Experts of a small language model.
Size: width 256, vocabulary 13090.
Below are experts of layer 5 (counted from 0) of a mixture-of-experts language model. Rows are named router (the router's row for the expert), gate (a neuron's input weights, with its number), up (a neuron's input weights, with its number) and show model dimensions 0-255. Each number is 500 + 50 x the weight over its row's rms, rounded and kept within 0 to 999. Numbers have three digits each.
Before each expert's rows: a language model's description of what the expert responds to. This comes from a sample of Wikipedia text that the model never trained on.

# expert 24
It responds to: Surnames and name pieces
router:446528467548528460511480374533532546478541591479347474557554552495510562494484490502487473574464531499444504534446498434517465547480453550474533446530529522508584502528381534625488427569472419561525557459438446505542409530541465485465496619428531497553571498488459420485458546540513460493581484527470432516424417428440513400465500437477489512503472453470565547475467475471501527467456525455536600481615494409589430447507470505549536425431480460485465528526541513479452531388525505581411512420448458479415475498439432475479529515562437464515496431431528447403475422497445475500528542517485466545491489469584452514514571473613559451548524462499570519550518497504456486492523540622427494472523514485477399484485521432414374424440551483500529484466482484437549498563532457
gate1:478560476455565529536531537545560409483413484548516453506552471457553543521451470494527503363528455596460539496542482469309459555470482415474463479392521537521541536543406503593587504568519539493449441504509449473449533417484468488479527437492434489556516488494464440560408507509417556492522529566470596536550392502465533477534504478420536490520458532500553500453530564520536448482504445622444437465597535512463533530493534434479533480489511533566460515502484542583602508466531447485483562446507479507437468324507553476454547534552503444492519523479476426539508517416493415476497547418502528498496572421527489510513462585509526471415547418519517510505470434473403414491507491536413402507526471479440526471471488458472441485500568560395395426547570564510544518461467477
up1:532473554457475494525442531498321539482522459549481503424416550584506509537467514436575602460454435541517474505502547529479555443518486531455403443508499492528569525541474555469511574575468488565454483448541516508403470529521564548556503522553556546468432552397445486506474511485404466537465537511422488368396446413451465469618585470556482546557497611466487521466502528467494437492369590533544431545400464483420529524459438442472512500459418527519529540519587498523472529469526475495505505465511500488539534451597484562486421417565501521447433531526540512503548523494588456553468479521425539475523431604371575543504466571546459569481486516454504541555456490462549537553400454526524475572519452589459511453443473509529490521529460528460531556491463475507466390541499533

# expert 0
It responds to: Narrative sequence adverbs
router:453504448509555484555484465555445527494587516491478488551550538534459463381435473511447457479424546515503484533541538450510443486525473492453440498469546570423444536635443649516501471580491462525476590426509455513479517501553463428451523535450452547512529510525451454449465476497537476494572505622448412476413460469418523495440561419525442540446491435491576478450369492464508516432512420507539508479634525439560442449449453541576522488504511559599467533535546471529474595498544521565422555462439546457429414531481498467560538522587425467526427432429562420492454424483521409476512531501518519452515521491534410483575465511582575456480489547476466548537486535483441469491538447524517513529487485476515383464546510479453437499574538468596526591542419412420511526565519484
gate0:571466538479433553548509563538450404467475572554410421482502502488529500427422567536491477553509475452460579463451592480436460464509450493500510389505500483553542463584519559492567495616536488539486531500437563465562548637540479470466435504506505578555381416575498484523485482434428410558521551549457582498545538486497488478500495524453547450518435410540471489520501562490428456676457497565445519473488530493467487428520444573489541422486504497534625599396622433509649522455485363489477506498476537502533541451541516464494552451466456495569518605493513442482433509498498438565510540471499500458437429470499569484525447494539576473505456466423451496494478517529497506518572501464439476427478535429490473402532497478557499500456524544494510522522446590502512500536530462
up0:517498524474458557442372509544495568579507519462496507501449473504496455505557510404574457547467511547528531474560428478545433511495565463461458478480527406485438617473544456587465512455468461486473488462570457433479546424491507581433506499473545550416454526488408471508420476590471422477524561503490494510665625465506357450540551464534523494544470478525487578477486433461590502509566436496532511520510548506464513606478532430549504590498546491475425512510443484509444398601455476520562508503489502480490445523582423416457437602522539505526497492495603489488425452423405553446460518505521497507482500500471496493386489510514438488473440525463465563461546482494510585534481508574473503408541521535474494487509385533463406562565403472506592524504387516460444460558444510

# expert 16
It responds to: Dates, months and years
router:429502478521505431514519496515461571469530578485520455569547499463385470428503547510455475534492511535470422581482541417567394541536485567431450401455618540436463573508397540500475465514532470530437553473580482519515463508510445449425516503399488543491443525524492427489483439509459531547503492609539487551481488469427539512486520415522428576418449402572484502574471480449468490517514470501517470541517526505443460451378502566521448512514562542543545492527457434493495582505550573596428551496417514498464497551447443458457488492544474502547459488439567447440340474525512457507537523491596477523503580501556527486516503494563545506514437544499472564554520489569510456511560419516463538484521527517508497468523614407365413471579534461540559555497438438399574582568582464
gate0:536476512528543433455488401445605497566522502390532486511515464526496446493614540572442580655540490458510489471524448547514473608450540560545448542539475470460330491500404517560402511577509456544489472551381514543523492450524430444431488577447517544470440526481440539445430523520492510401509507550505516511389584478513470472546534482455601507450488453431525512477471502479476584457490465508548510489428528503530557449465506460509486445600493555516552475540504373510510534468546417468474529503515548495442471455455500547448426453550435503489359497478572458431524411514465566492494508500377528599563494552490472518508540470499600547477482599503509486504463532505439493446471548508484487488432522514501586564433611548440468554478551493503452524427500488441424527534512488
up0:470536523512569510553613557505423453479512552508498483422490528443492556571539428505511430508462584536419557508449562475498586439542497505451486541498582442536474525555517501431487544489407557520450355525495549433494472511492487556496402510538534502444509508559496463519513450377522568478493484527509444472521494491471477564480589540462483428641479587493518512495453450514556551457573453486610491435482439512520545527597474443515509492425483523447507432546522485501507540500376424506463495528460474528569650534461491451490580510530568481429516559486523569565447538562577512407561506472447480474444476530453452527434528390541503449466406402490624526487429526514564559569480461562483504446503493465463438519539441532527608452520449456524570443543545492404571503534541454

# expert 13
It responds to: Copula and auxiliary verbs
router:494580425509546523479446413573441585480509494557444421506548498471484448500548488544458531511486546585425547617548525485513397483442453474395457474486508549500557474519486522617575360474510478529518570515458458510527528538601472530409477528548455520491495582544425438522465567506420486524494562590449519532534453483418472499409533441494482526511516481583543487422448467500448442536483482504523521507545434470524460464452452535618485465542548500474466486552551551539497532422623554444417516531454605556539425491410470544426382489535470463510483480403547516468447467488530466517525527505558462418418526436488464498544477569542554513505542540522539467561502551452456507509609490501458405472467511527539407432543545512488478506560562532572513574597472455385533495528555412
gate1:438509442455485463464456528536558537530451533570451485539526451463594479479530477460485448604491566480487484498476474553405387365529485619488455535532452564581436560568525490462422482483562470492442504423502550534480464605503533456500518445544427533452327488488454474410490588540531566408478503434460537486523487512493485533485485350589529512598490472489513478466548472477540554431536455416462469455470506505454438538491475552539504591550492556518544481418590538512537510513568516554482496485490576548427579498498505492433505514479563489473655535601464548517516577480523511478497467495513524416510446464525529512477465397482526547443551459547474413447434546558423450463587508535422494490631509435476406552484467533452478540474446472480433462516512553504483537541477501
up1:466515544599496498523525447435515372509573446486456512467485526546433551622438476474500428465532500504449490606473512464500506485542551378486492519516494481472432509479440560480594499404473538517567476500479378416436515473460556564512392480474560465545564520470527513482619494518483437554521512514461471493513548493480568518445524527506506541488504548549483433560554518504539510563571476560547603496532483468568517483554531489513504530532414509487522564596463475479499547524425470408483579477515530608589475536584496509480522517423552482366507344432525461471527445530507439527530468493437450618542463511558521505500523524518451417574491507418548503545540554469606561605384562466519486468456483549433464537514540518594478582467506491357535483435507516472537530486487499

# expert 19
It responds to: Commas and of
router:455469511541452408465476482495494464485508612477432491549616547487517534408532548415483414553358507498506510593569541503533505516481395652459520491505617494478518432480455521564410421461514510485478549550499409439491515506486484496413464558505535520524450550497487464456471481492485581542546474517482451443437355485428524430455576401491459574489501394567532503454488447381489481546435537496593477493441479385507498524491452536533473472450570462447515474527494505579490515523557481559446503526496489495451505502505462502497456406560472440469513431457522449453444480454493489478552574462492448525436477524550421585509458521571497467486514553485491593538517465540486455523540438514441519443497515475600414492430553440457526463504520604631469562541479430429524528545501407
gate1:531451566544592519568522453464423485515490446516484434556554479478576456506457469480502516453508448537453471433528489421438513507583441601424459554500501479533499640440474557470444404475529485491453562579413462414524510548511504513485439555461521502511482512378467487476434503656489432507616536483531528596533485548475461483478403481510558537542431429429542551492511500509553478455497474495543533366487476477411380422436528482511548526534481460485581536452516585551452484504667496552502416497541503457491473527555432486480449504432523465476457514619473594432495510532511563436574527458532460552432478390432496582453554455469587430549478533565488476538482525528495506511495417495519563498453427497487455468489468515444486438498514557545560464549524440497521525544559527
up1:542551535465504439478460538542393525533499506530502484573451511534568480495521508480551628497500411507491530486522450489511538516581563475475558498432541587533456476518479479447480461512529461460491569500460481467539496501499481510491510431528467483544394511472531516457475463558451513383544380485551572513518569491483451478520475396454506525498459437449392570503432511454558479419540455540526443433606508511528356421514418542459429575512514506444491577576536507443545485385539486541502452537501573533603584548530445489505587432528561446534479443542543529462503488516557479521495522513511561575487495437491570529543544355493461479499476595460482545439489490542526516433594490572560496629399477533629448477479493441469492547503384429517531594521495524507537538572501604

# expert 2
It responds to: Proper-name first pieces
router:462534450570416468469462409565406553466504498551432512516556512446473512435506506467545517552437483488478545654406531427578441482516455524480413438513575535505445479507428449549516439506518446581534528478543456482546515521579506474481480575475506585496468506449417420486513513527491512542492527552489400413588446466444465557487502498461420539417499422551494537508480466465504514507492433432504575547530481484481350594493468515565500480521454476612498559512451560532439501481532475515430459500466529480550499510526462436448407455554364503451539496531551506383420509514559500507520577415540516521473519503600453536456493543596508465606540553531534500539512537508417525547491432503494519508535622485554443457526519484451368402546496541499495595636512490447491517502500511
gate1:531536476581531450498570550519410436445545568408444446514531451431515503501552482549580487488450431420519520576472463487433499500515479495518384513440531441420442449555511499596450444456527514542466520525425484431491373468519543488470549493464453440518473548518455466427488574525499527457483442501495478487555533409488579469449450510527512469383442412501371539577566516450428478449532475333527459467498594458496470635578522550570485515585503463548571639487444548552558439474523552511520549484509464474539569501476441436483428385498453517479512470489478484495535512519522456621525555474481462516476509506522559451476534500499506490464530633483482466495449495497535598533493485499547546425423450464440518621558523574446483498569477583555535544501529480477477519504498469
up1:516370481506437539527612520598513472447478543483495465452547475465435505447502452451508526493431490576481463508537452495487520583614403574469374365463462490502512441512605468499554547541528485431544517548489480470534507490542570592502399450553449529469493461382418516485459456502509514428540566511511552494508471490524559400458541440461542510475542462466522499436477540481546576548479400554500540544487493514430520551537489561561522557476529518453526511571499462424469519549460433526530472473516450423518439530571510499534448518556554526530529487574488580546473569505536526516425659450507397498483454505510510495560481467406544508492439482387468394501496491536504546397373539441506476442533462478584500570453479565489531492537464498489603455611452467520469482514582449

# expert 3
It responds to: Geography infobox fields
router:338573541469520469385445374522450527535513540523476450576548543497394472377500440443487481475406525468530504511481500508421453489470438491504499436564539567434573516537379512601460503421459442588498564452561500556521473466539467498467522504481414538412426540545389412437453502541456551539484529520514420451589374483460548467540543467473482540436522457579473549494511511471480481539478480570469547546439470484516360550508458526517436510495505530585484581530501499516493533426561539525401522460435562488374638476404429580462528463484491535463538510464513484454484458489580503538478539547488561497479516516553503483539460499553505536410499470466541546574503542492466486519528447540415451408493524515505465496549594525483515429495497480553491515516535444492590503514491480
gate0:436461516496520528460471427549482506511481444325362550529535468405524524458436529453482510525466550455495434492535486436518398618510419474546443493547487432489518514549594531514398500406487461484439494593509484483475591519513581447492479591519549531614444456542522477526473524544557508465457489571475530582476502497491515463432505540481416516528567521507458422500481454459498507529471639488471555459451457527549599432600523408577618438524492457440570459458588463419548504438536473533506527490495538460560538513431506491556467507468442533513583462517490576495511562478508532528556534443514533477495512476571453518499517509602480387517430479572526448473435573478507488607493554486493553480447431459419447492578568563501508490484526576514589403468449508452473498526481497
up0:540485460506523517492495531477505489387513488555467475509482571554516515454493521636485507477477525511513562485504577496515605538582484471489528484593594581450513491505477581521441521618470516507513445432483585522481474452533501526461545516450550466474555451419440489514488526549426550486495474552533481524449436492477526557458508478499488526470609495536497552408538445517441507442537495419532497593468581502438547499507465560536452545458399543549533516533547502530499471645411441501463499440465476443581512594587519525496452470493506570612485479508493473529516625491461503413448461509437498434480462588504486562663482555512534481489524525471476575548563497499519559505420373495522461496501421558475516489601413488401458372486500452624453522450574439484473485601460529

# expert 11
It responds to: Countries, nationalities, dashes
router:508502467517523465461508460505561486515532429449518520529552534428485487490566517525458519509473502464519507501471502372514422493430489596460457490511597605462428474511418508572525466508499396504455538496570509465583447569561457443373520510439562617529448520483518474501499429517490489510544542521530454523512456537456550462501490490492431564460441426592555473509505484465397476504538456565445524455502511391485468491432460541548457459488551566514484430550460405552481496454526532543425530454370551504460474447440488411519486531598532479475550448465527541434355360483513446484520513482648489504476583434531481576568497498539478544548469558462466478579520557567501497520496392467418493448503564521545497530594586441450480489614501553547581565555468528460529530503474411
gate0:460487545472488496556495500511409525499509429557584527546574534485432492529408471513506465521471518413485433503478540488501466485476454567459613513538508608468428471491448568517490439462576422531531568475552488505462463545515489516503496468613513473524543479469531538479440436439533508523582566450521425550453396477490543489422513482565447538533491419512581496435478494524427489389521481421469562432546504441427524546445459466484441490415363515515545440537349582506410511510455498514417467487495537536493413516559404557443616590518561499558434493415476488532400530454424503510454531429520473480402573430526453519495487478475451518524551411535500478553554507504529508591501515513509493488518485482651473546546519499559436551577443467571462483424466603531454512500495547
up0:543517499474526453438591513488572475466473542374461547460463479527506520461569547483521560529517547485427510435521470465527535530533543448426511515474433467514513549502449463455491525505470507517473501539428499495535537501513448489490536575360484476409378517562425458506559534567489532488442512542423544460534487515525492510586539549428561479477473571464517524596481608518537473509475528552547531590434553557570478406547514497539564506601625490451587525453636481509537581504556469509562531566479469499503596580506502487521355506508456563438548460477580539427570478524516497476555486485484588425519472516456491539506526486558642441595503582437468482424584502508460534492478481508510558492553589513395456382515422518467469522402553506420523496539589456471536506514491463